config.toml
n_layer = 8
d_model = 192
n_experts = 64
experts_per_token = 4
d_expert = 48
d_shared_expert = 0
activation = "swiglu"
moe_layers = [2, 3, 4, 5, 6, 7]
n_empty_slots = 16
router_score = "softmax"
normalize_top_k = true
routed_scale = 1.0
balance_loss = 0.000285
balance_bias = true
init_std_router = 0.0149
lr_router = 0.00325
vocab_size = 7687
norm = "rmsnorm"
norm_eps = 1e-05
tie_embeddings = true
optimizer = "cautious_adamw"
lr = 0.00211
beta1 = 0.95
beta2 = 0.99
grad_clip = 1.0
batch_tokens = 262144
seq_len = 512
train_tokens = 766500000
steps = 2924
dataset = "wikipedia_en"
Below are experts of layer 3 (counted from 0) of a mixture-of-experts language model. Rows are named router (the router's row for the expert), gate (a neuron's input weights, with its number), up (a neuron's input weights, with its number), down (a neuron's output weights, with its number) and show model dimensions 128-191. Each number is 128 + 24 x the weight over its row's rms, rounded and kept within 0 to 255. Numbers have three digits each.
After each expert's rows: "comes after" lists some tokens at least twice as common just before its tokens as in all text; "mostly gets" lists some tokens that are sent to it at least half of the time. This comes from a sample of Wikipedia text that the model never trained on. Tokens count by the router's weight.

# expert 56
router:124112162103150161098132178156116132109116125111168138139108118143109147117184132166157101091083091114149117122172161131104167142090162120147177139149147131089128109096113136152118125104133140
gate3:123131124153115115104123130108156141144141108130120129142099118144114143078103133114167124109086119158151112099127183128115091128101147131163146091128124127140138133148116106125141164115187146
up3:160138154143118113106158148125164095142113110111145158153129124140132137094111139162120131138109143101110138156130173162104063138079126147160162121125109168093122075183117109149138157098161161
down3:140122158160155136110061130133081125127092099078122115140125147137127118081117129109154140123114131127158143125196141136157126133093135111120112135119126104128150129129118107171157100100118116
gate4:120128123143118144098120114094093130120140090121140122138099095118149158132156163109087129104156153157102134167082155133144139121144110145158152133160124108125126116148113130113105164104213121
up4:133141141087130128143139159080146141165129148126121155039154138132159067118122126151113074130138124124127121150136143122126163107125135130175109119141147112132112125128144142155141116166140120
down4:162172126126120109102130136082108153124055141166128099114164122111127116103102105102163127097132169127142173108182126098136111127128166146146092135148128101132135109110143128176136142134118159
gate5:161113110111125166105147133078151140108128079121140117097161111189114119128117156120102108143135095132110084072097145092131113123136140094119143088142078104125113136118161088103133142113182104
up5:133140120087128148089153130109174113130129132124113141138165151175111095122099139134140104119115142136094121109152190067119148134135089153092134130136099099122133183145076107165107140137197122
down5:154115115154105103164073132154122158164125135093164187143148115097141136176128141073102132128112124106162121095148118139109136101114166140106083124122153096136134128109129152135134114141106159
comes after: "-", " with", "/", " of", " in", " on"
mostly gets: " ch", " a", " k", " z", " an", " x"

# expert 42
router:146106118136070116111177114091135125151133137138175128157117106095113167155083116124103148130153146109140127125153114103118133128130135116145157131143145092137138130094115069116152178156128130
gate0:155122117152125099110097140114120136139144118159117120139168118180134089138129148129103150159101137129089121129114135151143112151131114136121135175075150126135170146119134140156123096141116174
up0:116115135161102102124143130100169122173156153125122113139164100138110079162110141178094148161107164189104105113147156148134120107141152092124115103112121121139179088130158130151157149148105121
down0:147125113164116128158104126126144172119117089105108161134132129125131163137163162113113115148135152128105118132147130121093140159131159128112117141136122085160165116101055151131095083127113103
gate1:166087105153092116109131150147114160131119122118085144084084157160161121099129172133133117130107117071135133122160130111109122120136121116083140124044124126085126108115124112143154095158134148
up1:102109095133130131098116141120130106112128112126108119149121133100150136111108121089130127125104105137153088118126145171133111092113095136109120157102112128134069113127112119189146128116106168
down1:146140112119152105143128150132122120181156108122132116168072132138107118110102161118125136112182094152122113168133169138150138091144123121096141106150130101114130144132174092108172164165118096
gate2:101174117111148124108113169139147100122124138123111107077144105135130118156128151134132129146126154145130142112141157133083135178090112124114132189114153118138104135146183134114147133143102122
up2:150146154118154105110137104136188155191121138132182139144095112138134131116112155109145130115119139121124135118120091089123131121126149101148134138104133142155165159135138129156158141134095142
down2:183118043090128160128117158080131103150110156147133105123113120135126151130106116142140099147142113078080141144199108140157112122121083129139165152103122158170100145169104133145106155081126124
comes after: " H", "H", " B", " K", " h", " b"
mostly gets: " what", "ou", "for", " Han", " Bou", " con"

# expert 19
router:148143179132090146126119139183127134124096133099105115135145135088113143147115130175106113138138163125128095111153124119122154160117073126094174135096131131155132121189133127142160113161120112
gate7:142115080123152157113123091110161109100102105138135134092122113143123133119148181144164116105093159105089095154136172112109144136129164183120123123156121095109145110106112099101163126151141130
up7:094127129101122128135128154150099109097170125119135142134120140105162114117108111094119161147152100149147142113118086144137117085141104131151107163106120196136098160158095135089107165120132152
down7:125123122097141131177119155088092104127115108145130092144079155160119119140118125132153138123115132088162172159118166139171140136173131136122114140091146090123141126165126128123111117140147164
gate8:199092142102111109123084128145138110102131114131098080119132103108098150066145148127150104143162137167055074121159128115106074146149125108100122139138149120107122114142142082114157071116143122
up8:130102111161129079125161133122121148102158186134111139141097162122118097131112133143117145114087132116135136120109089107124089157163119175154130113182117103135128133113137115140115147139118115
down8:119120181130124125172176136101143136119129116111108159128154127140178124153127116106106122117135130120155135121140119114101106148129115074161156073105115081129135153120136146110126101092157107
gate9:083143120132141146143073135042121114168170160129179147179117116143165138140146108117180125090108128129106129143122079122123101162117136097123129111103128116115127139114153097104075146141115144
up9:084141129134104146100107132113122121172151140096124152104109124113144097115139113153150165165088123136098107153144148155132112147118090165106131114110119137104140130146153084153142169121129146
down9:122154076114142115132103155130108112101110150131097114117112098139144096123162121115144135181135102148140106139103125143092148139082152096115111142117125085123152148167103116133109152141165150
comes after: ",", ".", " that", " where", " when", " However"
mostly gets: " he", " that", " He", " it", " who", " but"

# expert 17
router:135109098118167080138136160172164143125116111092168158130098122133107145106075138150125154120106155136145065114163104142111096147141111106135137141126111157114147106121167134143152144132140129
gate3:122083148114096164145130126167134161113149145126136141165094087146143137160165100138104173162161051138129145112133095122153140122130166134112111073122106159114192146070130186111140164132049112
up3:116117087112142129124080130094152083186105117133118090105160121057157105101109146093137105136164155112106092132110134104091097123092135149101154098156129104134074136164146092120141103144157145
down3:128096126133133122121139118096146118141099098110096132134072169110112105162145086114108140125154066128132138143144168140130140115101170115137173102141118129135108135121133082072139142140127142
gate4:144100123133161126124146120131145116119151183149107121104186137161112111179174150124125133151152122094157118114103135115167129116082117147125137126110138156149119124128104130125115114138110118
up4:138111112102141064175113134135145138144173158113145130069122185123109152131125104108116147100133131106143123098128103147127118127077122126091148160137129149151150095144108155137110115150125109
down4:129112124095118152161178089154115151147160136122137136163096149138153158177108101098106147126094125095120101091128144148114157156157104133104096115092121146102177124149096152119124088157110124
gate5:180129172130135100124117146125148102114111126106142100123112150156125099127118105135077120150127156152118102118142148109114086171065103175113163136118121096127160095110093130136136079114125141
up5:108121119094085144113127146154120156135149118116126138118093152161111174078098136102152101116110150129141146143130161111145136103089151090135133134126170117096104125125116186139127123132087129
down5:115175156127080117164147117100173112148118137107117138103121128144108127114110134138160123138157110112150130119164114147174098129124118105140193107161079125138140118151116094104133138100136105
comes after: " is", " as", ",", " was", " of", " in"
mostly gets: " his", " a", " its", " an", " their", " American"

# expert 30
router:079129098114133146109115117127143121126132127193169135182143097139170113103154120110102102111149166109121145122156119128117099095100130177128101113124139127091120129131134095110156112121104171
gate0:134128113122120084117159115103114076138168094125112144123111152127123142087106131094137185127169108118092102114123106111154116103127089131086124136189130127126104128093138128143158149160152141
up0:117102144148123152141173134135128145110132109141149141117113163135103153086097158125117099114146131101145148127153095135132087137094135146126123130125132134141095083119160094113100064103151147
down0:142117123123160127130146141151145144099135131124135139118139169098167118095133104047130093147142123155128111107158143137080127110152084108116112129149107127138122133153161110085129140120177143
gate1:104099132152136145177133111143145141158115104138140131094138076089134151127139140141134161128114120128090119130125156100144134126098100132126167125163156148113150080128145127125129084109088126
up1:135152117110108101119103159116123123088163145122116160130096160174112092156125114116097128094141142112137133133111100136138149109142116110139143151140125096164099163095103126145113153159173082
down1:116158139149168103147102116120136152139134154135107142151137183099135084161122133152115084166148151180187114091126096088096110078125144167145130150152146126145154133141106106107103135131115134
gate2:166121127160101084157107095078126092142166160124131153149156079100076108188135137150143107121179194088100147118110148119136117123115117142145139118144138104183157115109165154146114115137129133
up2:106140162161108083171133171135132114103110133124136091115120131126107135120101120078147172138136127123111118123101102104138118121123127113117150110165143160165074099113156115170087103204152103
down2:118085162122165122165105139156078120147114100131118088118173164077124132145131119140094156105154163142132098134140126120136119113117112100116130128124140076181147137158154126114121137104110108
comes after: " M", " K", " T", " G", " B", " R"
mostly gets: "oth", "ash", "ush", " Black", " Green", "uss"

# expert 44
router:098120133150114137123143075104124125161129106196117104124138154110146111149136132124124124100099182114136159151098134080164119117138154105115129142150108156153148136082108133126125146099143114
gate0:119171133161111134111152166127138162127134112134157098155105134113131140121134103121094117100087121124112119119096142114154165146118150130202116136131109084156147184118102127138145138126082168
up0:075130106128131130134127148157108098111146120145128168142146123135136111118117108142110134143107135135145112132139167133130109139136135081129161130164100142130096138144082101129087091146145112
down0:066123141178142120130152137143179145106147099125150099135128104122142144111158100042126135165135136135140114133187122168104073110116108146140139103124111157106122116134145135140144131121113096
gate1:138093134151115093143110125126133141120125115142137118113133084127108118103126093109153147126145101078119139134113116156146179165124122154178118079133116127146152092124131158073152150119139191
up1:113104115145146136143118142133100127098113151135156158128061128107114145132166136132137125130082140123097125111140100136133116101099146126156121122080177137110107113118084152124115160144139129
down1:133131130092112120121094153109122137145108139145104117134132144136126101123180139126122109187138121138111135129093113124096075103154115109143104162126151097119115121099133122125154151153160119
gate2:141164117118111130099141130163113101178091138116163148152155145134127110119127115110138115129148130105122098150090168100136121153128132129123135092148109129157102142139178125140093115108129122
up2:099180078139165150159122117141105144070151120103096171141153148137138148140144138186098181141159136107083126105134119109136118169127124103132116083081119140130094114132131168115151139122118081
down2:156110120120115185119089141139157142103124131147139154148103115110105093149129113138117102129132139133141159130131168140087103086125108157086129105134127111097100131157128199093164146163104122
comes after: "\n", "-", "\n ", " Born", " Coordinates", " Died"
mostly gets: "|", " Genus", " Coordinates", " Website", "Scientific", " Species"

# expert 54
router:124116125135077138110148111116176111136130136134140119185142143133160162147120092118122159146149173152118128135087159135130125134147128134196140117123127161158144102100126100102111125122125161
gate3:144114146141113127175127141074105100094143147106142139150131115128157142148120110133119146077139132125151141135129132117121161155111155095102128143131145122105138148117156118113122115143134094
up3:159125132109069115145145171153131140100132107148114130122123122114087143116124129125131108160110124124135145125123103096153116097105095061127145114137095137119125111118100134178107122119168136
down3:112096123107122113106109138104116118119124141124142137164108131120144139114126102190148153145135108102163162109112164133118080096115148157126119098103142137110083134120147112127164131138140083
gate4:142118118147113128163127127111132105132150105132140167155180169148083101081126112159146115129142096121138122097143115138129152130124139152127116164070142122101134108097146163110141111114123107
up4:158098151125132162132125107133128109179151096122133095126105166128111115137179147133102125134111134151138148117116164118180107154119148161143145125137167114117147162126120101115162123145115149
down4:167167108182143121102161140109130108127110117119134084158134097101119136166156133121175124114129143110156082140174112112195127129089146087115125107128155104149137106102125135137087145141099140
gate5:163135141136094129113140148102114125149150077124139102133141130120190140124110087114134102127136104086157095140119115129129127152094112142134161130131087119093128129135145136064126082114093096
up5:131115116125136170107155156120112146060119109135083153141097135142135122113114137168118164169103101110133156087136139148130105173159099145109154162128096153109139142133129173135153087116124125
down5:140135079110091107148169134094134140123144134150133087158136096127129166108140160122108159145178114155122121186130083120128096113125143115157159140176154174099086099132106112134119165150125154
comes after: "-", " the", " s", " on", " in", " F"
mostly gets: " June", " early", " later", "On", " December", " On"

# expert 48
router:172141132162119118108155143120132128125114169072131095117130120165101109126117157165116133088166098138150127128133162108124149123125168103154141152141190093150114128115101115080110146081163156
gate3:161112156115093139137090093137131065164143150117150106150137164138102107142154097112093147100149171142163141089098099156140124161104111129163096153148122114157136156120171147141094098094116145
up3:151124115111100128119129124134142085151198169111095093182092162116136184115147136128112105114128132127096110126111102128129170114102140130144171089145129117138171152124192130161141110104141148
down3:101140136164106143076144126084129096109162142140116157133132095092129129109137137101136151130126111127121151127089144114074128181101091148099142140165092109128153100129121133120134107116148120
gate4:114127118165083135146096123150131119133150120159119118155180162102137139126110165141117118199109137092112109157129106090104120132076120111105114122130138131128130131103135104113130115147095135
up4:051114137110139099123145101091092152095120159134097149107108120109154135127107112107164121114107131139101115110151129112133103143148118173124126148113083121167126128156133129147177119154140091
down4:125140179103106157129161117100137086116136064149140130166141139122119123155145111112120109123125150110142134150145147123136113163106089152137091137159208109142092105155082135140114083124132160
gate5:149106140134116154157130122162109154124081089127142093142139163093150152134105177145152124155112134113126097089150144117142132132097130105168145116140124156118140097141110115063141168099121124
up5:140082153137141138114093130090145107119071161093187111196120077152116112157136082108113089139117128122156094169108134065119102147127090122148160118153096129125137108132136095124086139120125122
down5:114175105153171115138159139130102085104137141075130120065096146088076160130100121176145138094136098155124125124134107111179148164128092136150133066127179138113170108149134136123155129121179133
comes after: "-", " (", " \"", " C", "(", "C"
mostly gets: "c", " c", " Inc", " Cont", "Pl", "Al"